config.yaml
n_experts: 16
d_expert: 96
normalize_top_k: true
balance_bias: false
positions: "rope"
init_std_qkv: 0.0446
learning_rate: 0.00367
lr_head: 0.00936
warmup_steps: 50
decay_shape: "linear"
batch_tokens: 65536
max_steps: 10186
dataset: "wikipedia_en"
Below are experts of layer 2 (counted from 0) of a mixture-of-experts language model. Rows are named router (the router's row for the expert), gate (a neuron's input weights, with its number), up (a neuron's input weights, with its number) and show model dimensions 40-79. Each number is 200 + 40 x the weight over its row's rms, rounded and kept within 0 to 999.
After each expert's rows: a language model's description of what the expert responds to. This comes from a sample of Wikipedia text that the model never trained on.

# expert 11
router,163,150,235,299,218,168,130,189,176,220,160,197,210,207,200,205,209,146,271,185,209,285,249,169,227,213,217,204,204,225,176,174,230,212,184,227,155,223,179,208
gate0,182,106,127,213,230,208,191,249,214,223,257,157,230,148,187,198,214,212,279,137,171,214,133,214,265,165,233,171,198,169,186,199,148,186,204,256,167,236,186,169
up0,173,180,166,240,280,201,94,187,210,233,162,160,211,171,187,237,188,193,225,142,207,241,131,253,159,197,250,155,171,258,212,211,207,181,239,182,192,195,185,162
gate1,219,176,113,225,192,141,171,161,216,214,242,232,172,225,157,161,262,230,197,170,163,206,168,204,151,227,249,186,188,213,223,159,246,230,224,205,238,200,219,242
up1,214,194,194,262,168,170,108,110,203,207,211,125,242,226,170,227,175,221,263,183,179,196,287,234,185,198,174,259,137,215,210,221,197,201,260,122,139,203,247,216
gate2,146,217,240,255,173,294,213,191,224,193,165,209,166,209,226,212,162,253,197,167,217,126,172,169,206,200,170,239,187,181,218,184,163,220,265,248,208,158,205,219
up2,144,142,213,226,188,239,156,155,165,234,152,201,159,124,212,230,201,189,218,126,191,202,222,199,244,223,226,211,191,226,217,199,204,235,208,132,247,258,168,255
gate3,276,218,158,292,207,175,200,226,172,280,106,240,191,218,191,168,172,259,235,155,162,225,185,226,205,238,220,208,266,281,175,160,199,192,213,246,247,206,238,152
up3,161,227,204,212,184,172,150,132,158,187,165,215,209,167,235,186,210,314,143,156,247,277,239,224,150,175,219,200,222,224,263,220,199,218,216,224,241,206,159,150
Derivational word endings. Suffix pieces completing words, such as -ation, -ment, -ing, -ed, -ical, -ship, in illustration, examination, settlements, Architectural.

# expert 0
router,229,123,240,203,324,165,193,186,114,187,212,234,187,203,180,151,228,145,204,162,185,165,220,192,218,211,162,176,191,267,196,243,209,250,188,217,213,195,181,184
gate0,158,278,166,202,201,242,156,170,216,218,219,232,195,121,290,189,220,242,158,153,126,183,205,267,220,180,260,299,172,191,246,178,241,170,217,162,212,180,181,209
up0,153,221,146,196,244,261,172,152,196,234,190,239,171,132,267,200,229,217,153,159,152,183,212,203,195,202,282,240,181,138,244,190,226,182,245,154,235,195,178,210
gate1,180,187,227,182,233,207,201,225,181,121,233,224,196,163,238,235,165,242,228,252,222,202,104,213,219,201,270,150,159,207,204,260,169,118,195,262,161,196,196,239
up1,145,208,219,158,143,161,227,251,217,18,196,173,217,226,167,213,116,251,263,214,239,162,139,215,217,177,168,205,175,183,256,223,272,147,143,331,190,175,191,206
gate2,167,199,244,211,223,266,125,207,169,182,100,220,234,250,126,163,94,163,288,203,175,194,200,308,89,187,233,143,226,236,175,209,194,190,173,229,174,218,132,175
up2,160,166,192,180,168,215,157,205,173,198,123,184,181,222,191,207,158,267,221,174,179,211,258,233,94,204,193,123,269,199,184,233,179,192,174,229,205,182,176,248
gate3,154,223,145,173,189,178,206,158,219,143,217,210,157,144,237,179,171,170,209,176,189,104,234,235,193,226,190,196,195,145,172,247,237,191,264,184,164,297,132,200
up3,214,204,180,190,227,169,221,203,198,205,186,214,189,238,227,266,201,191,247,214,200,171,208,256,178,210,185,236,165,235,212,232,255,163,165,264,225,238,171,140
Digits in numbers. Single digit tokens inside years, dates, scores, heights and table statistics, such as 201-9, 1.7-5, 27–2-0.

# expert 12
router,215,175,224,224,228,260,212,225,221,173,261,203,241,238,217,196,276,134,121,180,178,144,230,166,262,185,210,229,201,254,221,269,238,271,207,168,214,245,177,213
gate0,176,246,195,216,284,201,162,216,114,224,263,155,219,212,120,132,173,169,140,131,226,126,184,229,131,134,187,193,229,213,223,260,282,155,258,195,130,217,249,218
up0,203,149,186,191,285,219,143,138,154,180,265,118,178,189,235,173,173,213,196,208,129,142,257,146,223,179,196,137,171,182,176,224,263,283,226,228,164,148,147,221
gate1,168,273,186,208,176,189,121,193,247,218,224,190,234,228,130,217,149,257,264,176,240,178,211,167,206,99,163,274,180,210,237,184,192,153,206,174,157,188,188,280
up1,185,264,249,171,250,251,230,254,189,161,182,210,181,144,183,157,174,168,288,236,247,127,172,223,170,169,141,172,211,234,244,206,184,203,168,217,204,172,197,227
gate2,220,134,193,233,173,220,173,144,224,222,231,243,191,136,240,213,117,215,145,265,203,199,264,229,216,222,229,168,207,152,215,151,175,207,226,231,184,207,244,194
up2,187,209,196,199,133,177,195,218,221,183,269,166,162,116,169,179,145,106,194,186,156,182,143,197,187,185,247,281,214,184,274,163,254,194,194,134,165,259,156,148
gate3,187,249,186,192,230,260,126,167,213,228,253,298,257,213,183,195,203,221,243,185,187,154,188,160,197,182,258,241,132,216,184,188,177,211,200,224,206,193,195,194
up3,240,192,182,143,153,190,197,176,258,253,201,249,258,226,227,178,193,248,214,179,221,240,200,211,220,237,201,164,192,189,189,227,170,266,175,180,230,216,245,228
Vowel pieces in names. Vowel or vowel-r fragments inside foreign names and unusual words, such as Sh-ar-apova, Kh-o-it, rel-u-ctant.

# expert 15
router,253,166,172,183,172,183,249,149,204,173,228,146,174,182,183,162,184,292,111,178,270,181,237,217,132,201,191,252,263,182,214,168,138,192,241,181,304,162,234,171
gate0,176,210,216,172,198,225,193,188,277,183,182,200,196,119,146,162,165,221,196,178,208,169,178,234,231,209,197,176,214,74,268,181,156,236,131,185,310,178,189,167
up0,248,190,214,207,191,166,183,101,201,175,217,200,172,137,137,215,160,170,207,179,275,179,266,192,196,225,236,244,218,108,216,299,145,210,198,247,284,229,154,176
gate1,269,204,200,340,226,278,237,151,154,207,261,201,195,283,201,124,219,234,212,177,203,244,186,231,176,216,238,152,225,201,149,165,168,239,230,181,260,154,264,184
up1,259,164,166,331,213,158,210,252,190,146,159,161,172,203,279,221,204,156,223,225,235,236,222,193,205,225,156,190,202,179,235,222,169,198,257,196,188,114,182,206
gate2,115,162,221,208,164,69,167,202,214,196,209,156,173,194,200,124,180,205,179,164,193,340,194,219,169,249,192,133,196,202,169,147,255,179,185,177,238,191,185,147
up2,172,250,195,206,185,185,256,136,242,156,237,183,177,258,185,178,265,208,156,198,246,236,192,153,245,186,184,131,127,218,177,205,276,246,240,277,273,197,160,186
gate3,210,237,207,183,222,169,198,183,156,188,211,182,195,180,210,244,201,207,251,140,199,147,202,162,183,119,155,200,265,205,220,198,303,277,172,215,330,200,224,137
up3,170,263,222,201,171,131,243,214,162,166,166,223,232,189,191,202,212,158,226,205,221,100,221,174,259,168,251,221,222,195,235,232,194,253,193,177,222,191,161,99
Table row ends, numerals. End-of-row pipe breaks in election and sports tables, the digit 0 and other numerals, and units like ft, °N, years.

# expert 7
router,195,227,197,150,206,220,233,121,231,211,257,208,165,205,227,214,191,188,155,199,146,189,210,255,263,220,206,214,223,170,197,216,204,193,190,202,294,211,98,211
gate0,242,261,212,269,284,142,253,233,193,200,244,180,286,114,188,183,232,224,169,203,130,196,210,206,159,238,237,181,222,172,297,190,212,239,178,204,207,186,196,179
up0,207,239,225,245,297,168,188,275,174,97,226,159,247,132,201,182,242,211,231,166,152,212,230,212,175,217,257,207,195,184,238,277,226,242,274,234,182,199,236,219
gate1,259,193,199,201,166,247,230,174,257,218,195,217,205,238,273,129,244,213,201,237,187,265,140,259,248,204,186,273,257,221,246,189,209,188,159,180,296,235,169,218
up1,252,182,193,233,180,287,212,220,281,189,244,197,218,226,305,139,251,188,180,260,211,219,150,249,261,182,186,274,236,182,262,227,230,199,171,169,277,265,185,217
gate2,145,157,268,207,150,178,276,212,227,251,183,189,189,228,231,254,153,228,231,206,221,218,215,202,151,218,144,222,189,213,261,231,195,302,179,228,203,168,217,185
up2,204,229,221,196,159,238,272,212,214,197,149,140,196,204,250,198,176,239,232,193,183,224,119,236,187,207,111,171,184,205,178,191,237,213,131,228,233,168,143,127
gate3,238,164,168,211,202,162,165,220,208,244,207,283,156,206,136,189,274,235,227,251,183,186,262,234,186,203,132,194,159,184,302,215,189,171,182,219,152,173,213,166
up3,203,262,169,224,188,170,146,211,202,270,160,226,156,253,199,125,219,195,209,234,208,194,247,228,221,250,149,183,173,167,279,203,167,221,192,174,189,166,187,157
Table cell separators. Spaces and pipe separators between cells in wiki tables of stats or results, plus month names before day numbers, as in October 15.

# expert 1
router,184,227,204,246,267,193,184,130,254,220,196,258,196,274,143,231,184,237,251,168,207,211,175,173,112,225,178,185,211,171,180,196,177,145,136,170,224,156,235,249
gate0,232,241,140,162,130,205,221,179,328,217,182,249,253,242,231,187,204,245,145,183,141,217,202,243,201,193,224,171,223,236,187,213,146,173,200,207,253,265,218,144
up0,230,133,164,158,176,239,181,150,152,161,234,169,161,206,186,187,256,260,256,154,194,181,159,184,229,203,178,270,222,138,204,196,188,195,151,268,191,260,159,202
gate1,161,193,235,219,184,112,174,226,168,194,306,170,198,214,177,256,216,266,193,172,212,235,254,227,217,201,182,234,198,113,147,275,99,297,171,180,193,198,180,214
up1,184,208,209,274,188,157,233,186,192,192,205,259,210,191,176,233,292,209,194,210,206,226,318,253,149,182,134,205,182,188,238,175,197,244,228,198,229,186,211,207
gate2,221,129,225,244,211,216,136,208,127,173,222,233,226,174,204,177,244,188,242,208,196,159,160,205,155,197,195,238,187,147,154,220,191,246,222,169,243,153,288,171
up2,162,223,197,248,214,122,189,192,163,274,169,220,276,225,187,231,237,229,186,210,185,176,188,238,168,187,170,200,204,215,184,264,219,185,254,85,241,195,164,210
gate3,118,221,163,291,183,142,142,200,244,206,159,272,197,223,267,167,180,107,294,173,194,309,182,207,136,190,166,238,196,237,198,174,162,229,220,182,190,172,215,235
up3,149,205,168,209,178,202,180,153,248,185,189,166,267,245,217,280,227,217,249,210,144,247,140,157,255,172,256,185,127,283,197,84,126,196,156,224,167,266,203,254
Mid-word name fragments. Short word pieces inside proper names and foreign words, mostly mid-name syllables like ov, in, an, as in Anisim-ov, Jo-ost, Io-ann-ina.

# expert 13
router,212,162,228,197,151,192,243,207,203,211,190,212,213,218,156,165,189,190,248,211,207,303,171,185,174,168,153,202,163,180,252,182,171,217,283,153,314,319,109,184
gate0,225,219,159,320,193,151,197,203,157,208,169,227,172,194,180,195,211,146,166,179,173,168,274,162,196,244,221,161,193,250,164,131,230,201,233,254,96,230,173,179
up0,186,222,180,250,176,257,180,183,154,183,236,172,185,201,183,193,203,236,183,240,239,173,239,104,162,163,223,113,218,270,291,177,235,169,204,198,264,185,154,168
gate1,224,214,203,226,145,160,208,157,122,205,204,263,225,209,173,219,113,89,254,219,199,249,156,215,249,185,203,260,173,193,193,198,174,222,233,218,131,212,182,163
up1,215,164,191,282,173,127,239,155,200,236,267,148,194,300,214,162,243,189,259,117,236,211,180,214,189,170,137,161,144,274,210,114,255,240,260,224,171,243,121,244
gate2,239,194,176,179,231,183,108,170,204,185,195,215,172,231,254,200,227,139,208,168,203,220,234,102,212,184,232,229,176,141,281,251,154,195,207,197,134,212,233,134
up2,234,109,171,194,227,187,122,187,190,181,194,174,171,166,134,209,234,163,205,151,251,202,199,200,210,165,187,252,111,179,318,218,204,204,243,217,185,215,224,178
gate3,247,154,185,170,201,268,207,243,207,143,145,179,233,199,222,213,126,277,202,259,165,251,240,207,203,195,169,122,163,131,184,169,196,229,237,126,276,249,167,211
up3,225,206,278,212,210,191,185,152,210,199,194,211,248,190,194,232,100,210,221,248,199,265,218,199,269,178,166,68,156,160,173,114,194,215,226,155,207,280,174,189
Infobox and list structure. Line breaks, list dashes, colons after field labels, and == section-heading marks in infoboxes and lists, as in Density:, - Country:.

# expert 10
router,258,259,202,109,154,261,221,263,254,220,189,188,169,170,269,236,234,161,155,281,198,124,207,180,203,235,273,276,258,266,245,175,201,196,175,249,250,170,240,138
gate0,61,218,173,231,178,222,208,172,254,233,251,206,221,249,255,153,183,186,233,229,250,140,236,203,204,151,157,192,203,158,164,199,180,204,195,193,254,171,178,134
up0,145,177,210,233,152,265,180,195,211,184,114,169,175,223,182,238,191,220,133,165,118,195,161,208,281,204,251,250,270,244,163,194,189,194,142,141,303,184,239,170
gate1,217,198,141,179,215,234,292,205,217,269,176,166,197,122,208,204,162,208,240,201,235,210,206,217,247,199,183,272,188,208,194,201,142,268,213,272,209,146,275,153
up1,224,199,233,156,211,182,219,225,206,151,255,224,181,182,171,158,147,167,193,258,156,180,241,198,251,179,292,172,179,197,230,183,159,267,266,104,212,202,139,161
gate2,165,223,151,172,183,143,224,230,191,147,164,181,242,184,227,148,166,129,166,175,188,238,209,177,187,202,227,240,200,220,204,161,285,183,121,193,243,134,142,148
up2,231,233,209,259,214,185,175,261,303,249,191,205,219,168,215,225,205,120,240,170,151,195,221,216,159,225,250,202,231,164,251,215,237,252,116,188,227,215,216,152
gate3,198,168,191,184,177,188,191,209,173,211,217,206,184,187,238,202,178,130,241,199,241,177,148,218,284,191,221,190,172,249,209,238,180,261,173,224,266,158,207,201
up3,204,282,84,174,220,167,164,250,238,249,127,242,203,173,291,266,238,185,148,192,233,203,209,148,286,185,179,321,225,256,211,203,213,320,206,249,228,225,165,160
Closing brackets, word endings. Closing parentheses in statistics tables, closing quotes and brackets, percent signs, and plural or word-final pieces such as -ers, -als.